Weights of a small mixture-of-experts language model, trained from scratch on English Wikipedia.
Size: width 128, vocabulary 13797.
Experts: 256 experts in each of 10 layers, 32 GeGLU neurons an expert.
Training: a variant of Muon for the experts, 651M tokens, 14169 steps.
Below are experts of layer 5 (counted from 0) of a mixture-of-experts language model. Rows are named router (the router's row for the expert), gate (a neuron's input weights, with its number), up (a neuron's input weights, with its number), down (a neuron's output weights, with its number) and show model dimensions 0-127. Each number is 128 + 24 x the weight over its row's rms, rounded and kept within 0 to 255.
Before each expert's rows: "comes after" lists some tokens at least twice as common just before its tokens as in all text; "comes before" lists some tokens at least twice as common just after its tokens as in all text. This comes from a sample of Wikipedia text that the model never trained on. Tokens count by the router's weight.

# expert 144
comes after: "0", ")", " ", "1", " —", "2"
comes before: " ", " —", " +", " −", " —;", " list"
router [142 155 123 141 138 117 109 144 137  92 170 154 120 122 122 138 117 108 129 124 117 152 113 121 111  89 135 124 158 159 166 130  95  43 122 149 122 154 156 197 124  86 117 142 131 156 105 135 128 146 115  74 127 123 104 122 142  80 168 122 103 138 127  96 137  89  92 143 126 126 141 164 123 149 141 126 115 137 162 133 122 150 108 126 131 137 127 157 114 109 138  98 154  86 147 136 165 138 104 104  94 145 100 142 141 125 129  93 155 140 182 112 128 105 169 167 135 114 118 173 104 124 127 114 126  94 154 135]
gate0 [155 120 159 142 128 139 107 137  97 130 163 130 154 102 114  95  67 139 125 119 129 154 157 159 116 116 169  80 118 133 144  97 157  88 105 112 106 108 108 108 168 158 137 111 136 119 122  79 152 120 122 150 110 141 129 101  97 120 130 109 122 110 155  91 114 153 120  95 138 113 127  91 111 136 126 149 162 106 113 115  56 146 125 109 141 104  94 114 180 157 112 180 119 140 122 142 117 120 140 136 117 125 157 104 145 141 141  98 116 154 120 148  57 123 136 149 134 136 116 101 144 145 138 134  75 100 133 150]
up0 [147 149 165 130 132 113 118 134 129 104 148 153 159  86 137 108 114 136 114 123 141 150 143 146 107 117 135  80 104 108 132  95 127  66 153 118  79  87 123 131 165 135 133 114 122 123 124 104 170 135 142 109  76 142 151 130 101 134 171 119 126 121 151 147 126  99 104  87 124  94 138  95 113 142 130 157 139 109 136  97  89 149 135 110 130  86 128 133 160 155 137 124 118 120 118 157 164 141 149 139 142  96 150  95 158 142 128  94 156 123 126 134  68 110  95 164 138 129 124 130 145 184 153 104 105  79 117 171]
down0 [110 118 121 108 169 123 127 108 127 148 112 162 124  99 121 127 102 109 155 116 147  92 157 150 119  87 129 175 108 126  95 134 117 126 146  94 105 102 160 139 135 147 119 118 119 108  88  90 160 108 105 100 121 185 161 130  92 140 108 118 157 145 134 139 106 111 124 156 154 133 126  96 156 168 185 101  95 107 165 133 122 143 153 111 137 138 113 126 120 141  96 121 157 139 127 132 140 109 120 116 124 164 132 101 140 132 125 117 149 141 122 173 164  98 146 107 168 139 141 101 159 203 123 164 110 102 139  81]

# expert 232
comes after: "0", " ", "1", "2", ")", "3"
comes before: " ", " —", " +", " −", " .", " list"
router [137 151 141 143 140 125 110 131 142  82 157 157 132 122 125 134 110 114 120 116 115 151 124 148 101  89 135 155 163 148 167 133 111  48 128 145 132 140 145 169 163  83 112 139 116 171 153 130 119 161 142  86 135 134  95 122 126 126 138 118 107 138  88 112 143  95  93 159 136 167 187 178 117 152 159 120 113 140 151 128 124 155 117 122 142 133 170 141 103 110 112  99 144 116 159 151 180 135 103 115  82 159  94 126 123 157 118 131 147 135 159 141 102 120 132 167 115 105 118 176 134 109 122 119 149 119 146 136]
gate0 [142 153  99 158 167 143 150 114  88 118 140 113 153 106 143 162  86  80 166 108 127 133  98 109 122 133 141 129 119 191 116 106  82 113 128 111 117 152 112 128 172 153 138 134 158 123  91 103 150 142  90 158 168 124 147 120 133  80 124  78 145 122 139 126 146 198 134 156  99 148 140 116 123 112 111 127 105 124 150 134 123 119 141 124 126 121 115 141 151 113 105 105 133  77 166  89 139 124 157  99  93 171 121  93 124 114 128 141 109 119 136 164 132  96 148 128 126 118 152 129 158  87 141 147 113 134 158 144]
up0 [151 101 115 107 144 136 149 102  96 113 101 110 139 127 162 174  69 119 123 121 121 141 104 110 148 134 126 166 121 151 112 125  88 107 137 134 134 128 131 135 178 124 136 147 135 143 129 143 149 139  99 138 145 113 156 113 158 107 139 103 135 161 115 133 119 147 119 134  89 195 173 111  98 103  95 102  98 115 154 114 129 130 134 109 123  86 145  96 145 105 107  82 151  96 180 126 125 145 165 103 123 150 141  51 139  86 140 113 106 110 100 136 128  79 130 124 127 169 133 141 143  91 124 142 110 146 117 114]
down0 [107 135 161 132 125 139 142 145 134 126 102 119 155 120 105 164 128 140 109 101 125 124 112 131 140 172 154 149  94 114 146 166 104 194  83 127 129 168 120  99 141 123 133 135  71 117 119 135 168 114 147 121  97 169 127 144 151 138 112 135 153 140 166 136 135 133 115 105 126 130 103  82 171 175 105 121 177 109 130  94 127 106 116 105 166 113 109 122 127 137 103 111 134 108  93 133 138 160  90 138 126 135  74 133  94 156 138 125 172 125 135 121 129  93 112 142 176 156 124 163 162 144  94 136 158 155 109 145]

# expert 90
comes after: " ", " (", "–", " during", " World", "19"
comes before: "0", "9", "8", "5", "1", "4"
router [164 105 119 141 141 116 139  95 169 159 136 161 119 184 119 106  98  99 134 125 138 131  62 177 101 112 173 138 173 126 127 146 123  84 136 140 113 169 156 165 151  99 116 106 102 138 117 143 136 139 157 109 121 186 107 134 103 103 146 148  78 116 136  91 114 110 103 142 150 148 117 168 109 130 154  98 141  92 137 131 119 165 127 107 112 148 141 103 136  86 151 123 136 115 114 145 141 117 124 117 120 145 147 102  96  92 135 142 153 120 144 115 105 135 158 172 112 126 109 149 145  99 134  99 158 121 155 148]
gate0 [152 129 142 160 153 116 128  80 189 102 118 185 127  95 130 142 111 116 135 195  92 145 148 155 142 151 142 123 147 124 138 167 130 156 114 127  94 149 131 143 114 168 128 136 173 134  90 129 105 116 138 161 147 160 129 176 138 131 159 151 109 121 101 134 120 130  99 145 133 121 152 108  95 126 137 149 142 120 101 150 147 161 107 114  98 106 130 102 125 107 142 124 134  93 122 116 141 120 115 146 144 174 133  69 146 125 101 120 134 133 109 118 137 128 130 199 110 107 130 105 167 111 160  85 157 119 110 121]
up0 [122 146 135 110 128 141 157 195  99 136 149 159 101 142 128 159 148 142 142 121 127 134 115  96  81 130  93 144 150 105 109 132 138  97 113 117 136 141 156 113 130  92 107 121 117 118 142 147 118  86  92  73 136 111 147 135 139 145 137 138 205 131 171 151 162  86 124 135 131 141 132 125 148 141 166 155  96 108 119 164 119 134 163 137 110 109 136 113 155  65 140  87 133 147 137 127 102 157 125 125 110 108 149 142 109 132 135 140 128 133 124 195 151 107 125  90 172 140 100 132 149 111 120 108 107 146 122  87]
down0 [110 130 136 139 148 146 113 146  99  91 143 118 106 114 164  90 122 180 124 109 130 181 118  93  86 107 134 139 124 104 108 100 137 121 152 122 140 143 160 148 128 103 132  81 131 154 129 169 117 108 147 113 148 169  84 117  95 120 113  93 155 103 124 145 180 119 110 132 108 151 126 169 119 121 150 140 143 116 123 103  95 134 148 133 159 128 153 124 143  93 125 122 114 144 121 144 103 193 149 144  79 131 166 176 116 121  95 127 128 119  90 151 134 176 159  96 163 125 130 134 132 129  96 135 102 147 115  89]

# expert 45
comes after: "0", ")", "1", "%", "2", "3"
comes before: " ", " —", " %", " Team", " −", " A"
router [156 135  84 117 145 116 138 112 169 113 142 151 153 152 139 140 131 106 131 137 116 148  88 151 106 100 164 140 150 113 125 128  81  92  99 121 134 109 137 144 139 128 120 119 105 152  91 154 150 197  94 122 138 155 112 137 128 149 119 147 102 147 135 126 138 119  77 131 136 146 169 155 159 158 140 121 105 135 133  94 149 134 149  97 131 138 165 142 145  96 117  73 103  91 100 101 160 131 110  90  94 133  79 118 142 127 107 109 156 136 126  93 143 122 151 175 165 141 120 196 110 109 118 116 141 107 135 131]
gate0 [165 108 136  64 113 128  81  81 189 129 116  98 123 150 120  96 126 156 162 126 147 146 137 122 124 129 142 161 117 106 150 156 147 168 157  85 152  74 106 132 113 127 134 127 151 117 142 106  70 145 174 142 122 132 119 126 116 106 134 116  86 108 134 135 100 113 109 138 169 116 194 119 130  92 144 133 150 145 135 173 140 128 136 127 121 152 121 139 110 122 180 112 120 128 134 126 108 136 131 136  96 127  96  82 129 127  87 112 124 190 123 145 116 132 145 160 141 139 131 117 136 154 121 111  95 122 132 140]
up0 [130 135 120  99 114 182 102 127 177 110 141 111 137 143 108 125 131 182 140 111 179 145 105 145 132 144 115 171 117 126 122 131 133 127 142 106 149 102 131 123 144 125 144 139 142 167 102 120  91 148 140 142 146 121 109 138 107 112 118  90  82  98 124 148 135 140 110 128 127 165 177  67  95 119 160 124 135 164 158 145 176 139 112 101 130 181 124  93 131 125 148 121 143 112 152 146  73 134 161 102 119 113 121 102 131 149 135 149 114 147  71 148 170  99 132 149 126 126 139 127 100 161 129 122 114  95 160 170]
down0 [118 105 121 177 133 125 122 135 104 146 154 167 167 125 155 114 170 156 156  75 151 164  62 107 103 132 114 122 108 121 122 145 102 129 105 115 107 122 132 112  77 114 137 142 171 119 125 122 103  87 119 149 113  81 146 122  76 110 120 108 131 103 154 123 150 144 155  86 130 118 135 116 121 126 141 101 125 172 147 119 127 127 124 115 168  95 119 117 173 152 159 137 110 123 124 137 184 138 170 142 113  95  69 120 105 139 112 138 142 146 117 112 138 138 124 109 108 151 111 112 139 153 106 129 156 178 141 143]

# expert 40
comes after: ",", " United", " in", " of", " New", " the"
comes before: ",", "\n", ".", ".\n\n", " and", "\n\n"
router [157 134 105 156 137 155 109 102 179 118 165 134 170 186 148 133  88 128 120 125 107 143  84 144 107 114 155 126 172 138 152 126 116  81 142 174 140 138 167 122 151 120 101 150 116 134 113 115 135 164 122  92 104 110  89 144  90 109 143 139  99 117 165 106 108  83 121 131 108 168 152 173 126 150 145 154 123 134 118 117 136 146 132  84 145 146 141 110 122  91 158 136 106 133 113 144 150 137 113 143 110 165 124 142 125 139 133 119 169 125 142  77 132 172 158 137 125 165 159 152 113 109 140 168 131 120 150 150]
gate0 [160 119 113 132 129 133  96  89 145 152 149 118 148 103 159 156 131 126 118 117 134 119 106 129 179 135 147 117 146 151 123 127 108 119 135  77 118  83 186 105 140  85 103 115 129 107 115 144 136 127 119 107 151 192 131 111 133 161 107 149 142 156 120 155 134  75 118 125 146 145 152 100  98 167 150 146  95 140 116 122 154 171 133 106 131 132 159 115  75 122 111 140 119 129  89 124 116 113 135 126 141 170 137 127 111 132 130 126 157  98  87 129 163 125 179 127 144 142 143 162 140 168 153 117 106 141 131  57]
up0 [112 125  99 135 140 110 110 167 138 104 111 161 115 152 155 133 121 184 110 117 102 108 105 130 113 121 165 117 172 143 139 109 144 155 142 125 110 106  83 128 117 120 130 169 109 118 124 105 108 117 173 163 140  80 135 100 103 109 119 133 119  77 140 111 100 127 154 150 139 123 159 147 160 137 146 133 124 137 129 140 119 115 105 145 167 101 158 124 138 151  68 134 117 129 106 130 112 127 134 161 161  90 154 105 119 120 125 119 145  96 104 116 113 158 103 127 145 144 131 186  72 160 101 145 163  66 154 158]
down0 [ 99 113 100 110 134 136 151 121  66 132 117 125  83 121 120 123 169 113 159 115 142 161 184 152 136 122 110 104 131 145 119 128 122 147  99 141 126 159 120 137 133 148  83 142 168 118 161 126 114 143 123 156  91 154 107 106 172 144 107 159 133 114  77 132 109 143 137 119 135 129 160  70 129 103 151 108 101 110  80 108  99 124 132 118 150 111 124 172 159 124  76 109 141 106 145 128 120 167 135 155 114 107 129 108 158 107  78 129 125 104 116 170 158  99 107 147 142 130 131 118 163 143 109 109 132 114  84 156]

# expert 251
comes after: "|", " in", " the", " |", ",", " In"
comes before: "201", "200", "202", "199", "198", "197"
router [133  98 147 107 136 123 136 148 193 158 147 117 134 146 152 170 107 103 169 121 149 170 105 122 116 140 147 138 148 159 133 154  97  48 113 166 102 144 120 151 117 128 125  98 125 116 119 115 125 138 117  97  98 106 136 121 148 131 143 184 105 117 125  96 130  95  90 179 158 148 147 131 137 164 163 123 116 106 100  96 132 140 139  85 117 151 108 123 106 137 131 134 107 145 122 125 143 162 112 112 109 144 122 134 105 146  99  96 139 146 155 105 136 170 132 144 105 160 145 145  80  66 119 132 119 116 107 130]
gate0 [105 126 105  96 123 156 107 147 116  85 121 116  85 142 147 139 131 126 114 149 171 119 110  80 133 130 152 106 137 155 124 139  92 131 137 120 112 106 131 128 110 134 144 121 170 171  91 106 111 132 145 119  88 137 128  95 128  89 119 124  84 108 115 118  88 158 127  98 156 125 124 148 148 155 141 141 152 102 155  96 114 134 100 122  63 141 145  90 106 154 187 138 119 140  88 130 142 150 106 180  95 144 104 104 149 149 137 129 111 133 158 112 125 142 113  74  80 146 138 131 143 115 113 111  90 144  86 129]
up0 [122 126 120 118 146 121  96 103 113 148 103 163  77 114 109 119  96 154 110 150 117 149 139  93 101 112 183 113 146 110 146 177 130  55 146  94 110 185 164 111 107 139 111 131 153 148 102 101 141 113 162 132  93 157 118 117 122 124 150 110 151 121 146 125  98 113 129 137 128 141 107 134 137 153  94 143 163 106 127  87 102 131 118 105  97 125 111 105  97 173 188 125 125  93 122 107 167 143  95 154 131 111 123 127 131 158 135 110 167 104 168 162 102 145 131 129 105 125 136 117 147 144 119 140  92 114 118 126]
down0 [120 130 134  79 132 132  76 165 152 149 158 161 103 119  99 128 111 113 152 120 104 130 120 170 136 149 137 148  99 150 117 176 152 102 122 134 117 140  74 123  86 111 143 110 124 129 113 136 109  99 157 110 140 114 154 129 154 128 172 150 120 183 127 130 124 153 138 115 138 121 103 120 170 138 161 107  70 142 141 154 123  80 152 136 129 188 147 108 146 118 141  98 123  78 145 159 137 120 138 108 113 152 196 109  92 120 135 123 136  84 127 121 144 117 163  95 127 135 120 128 107 141 107 137 162 114 121 140]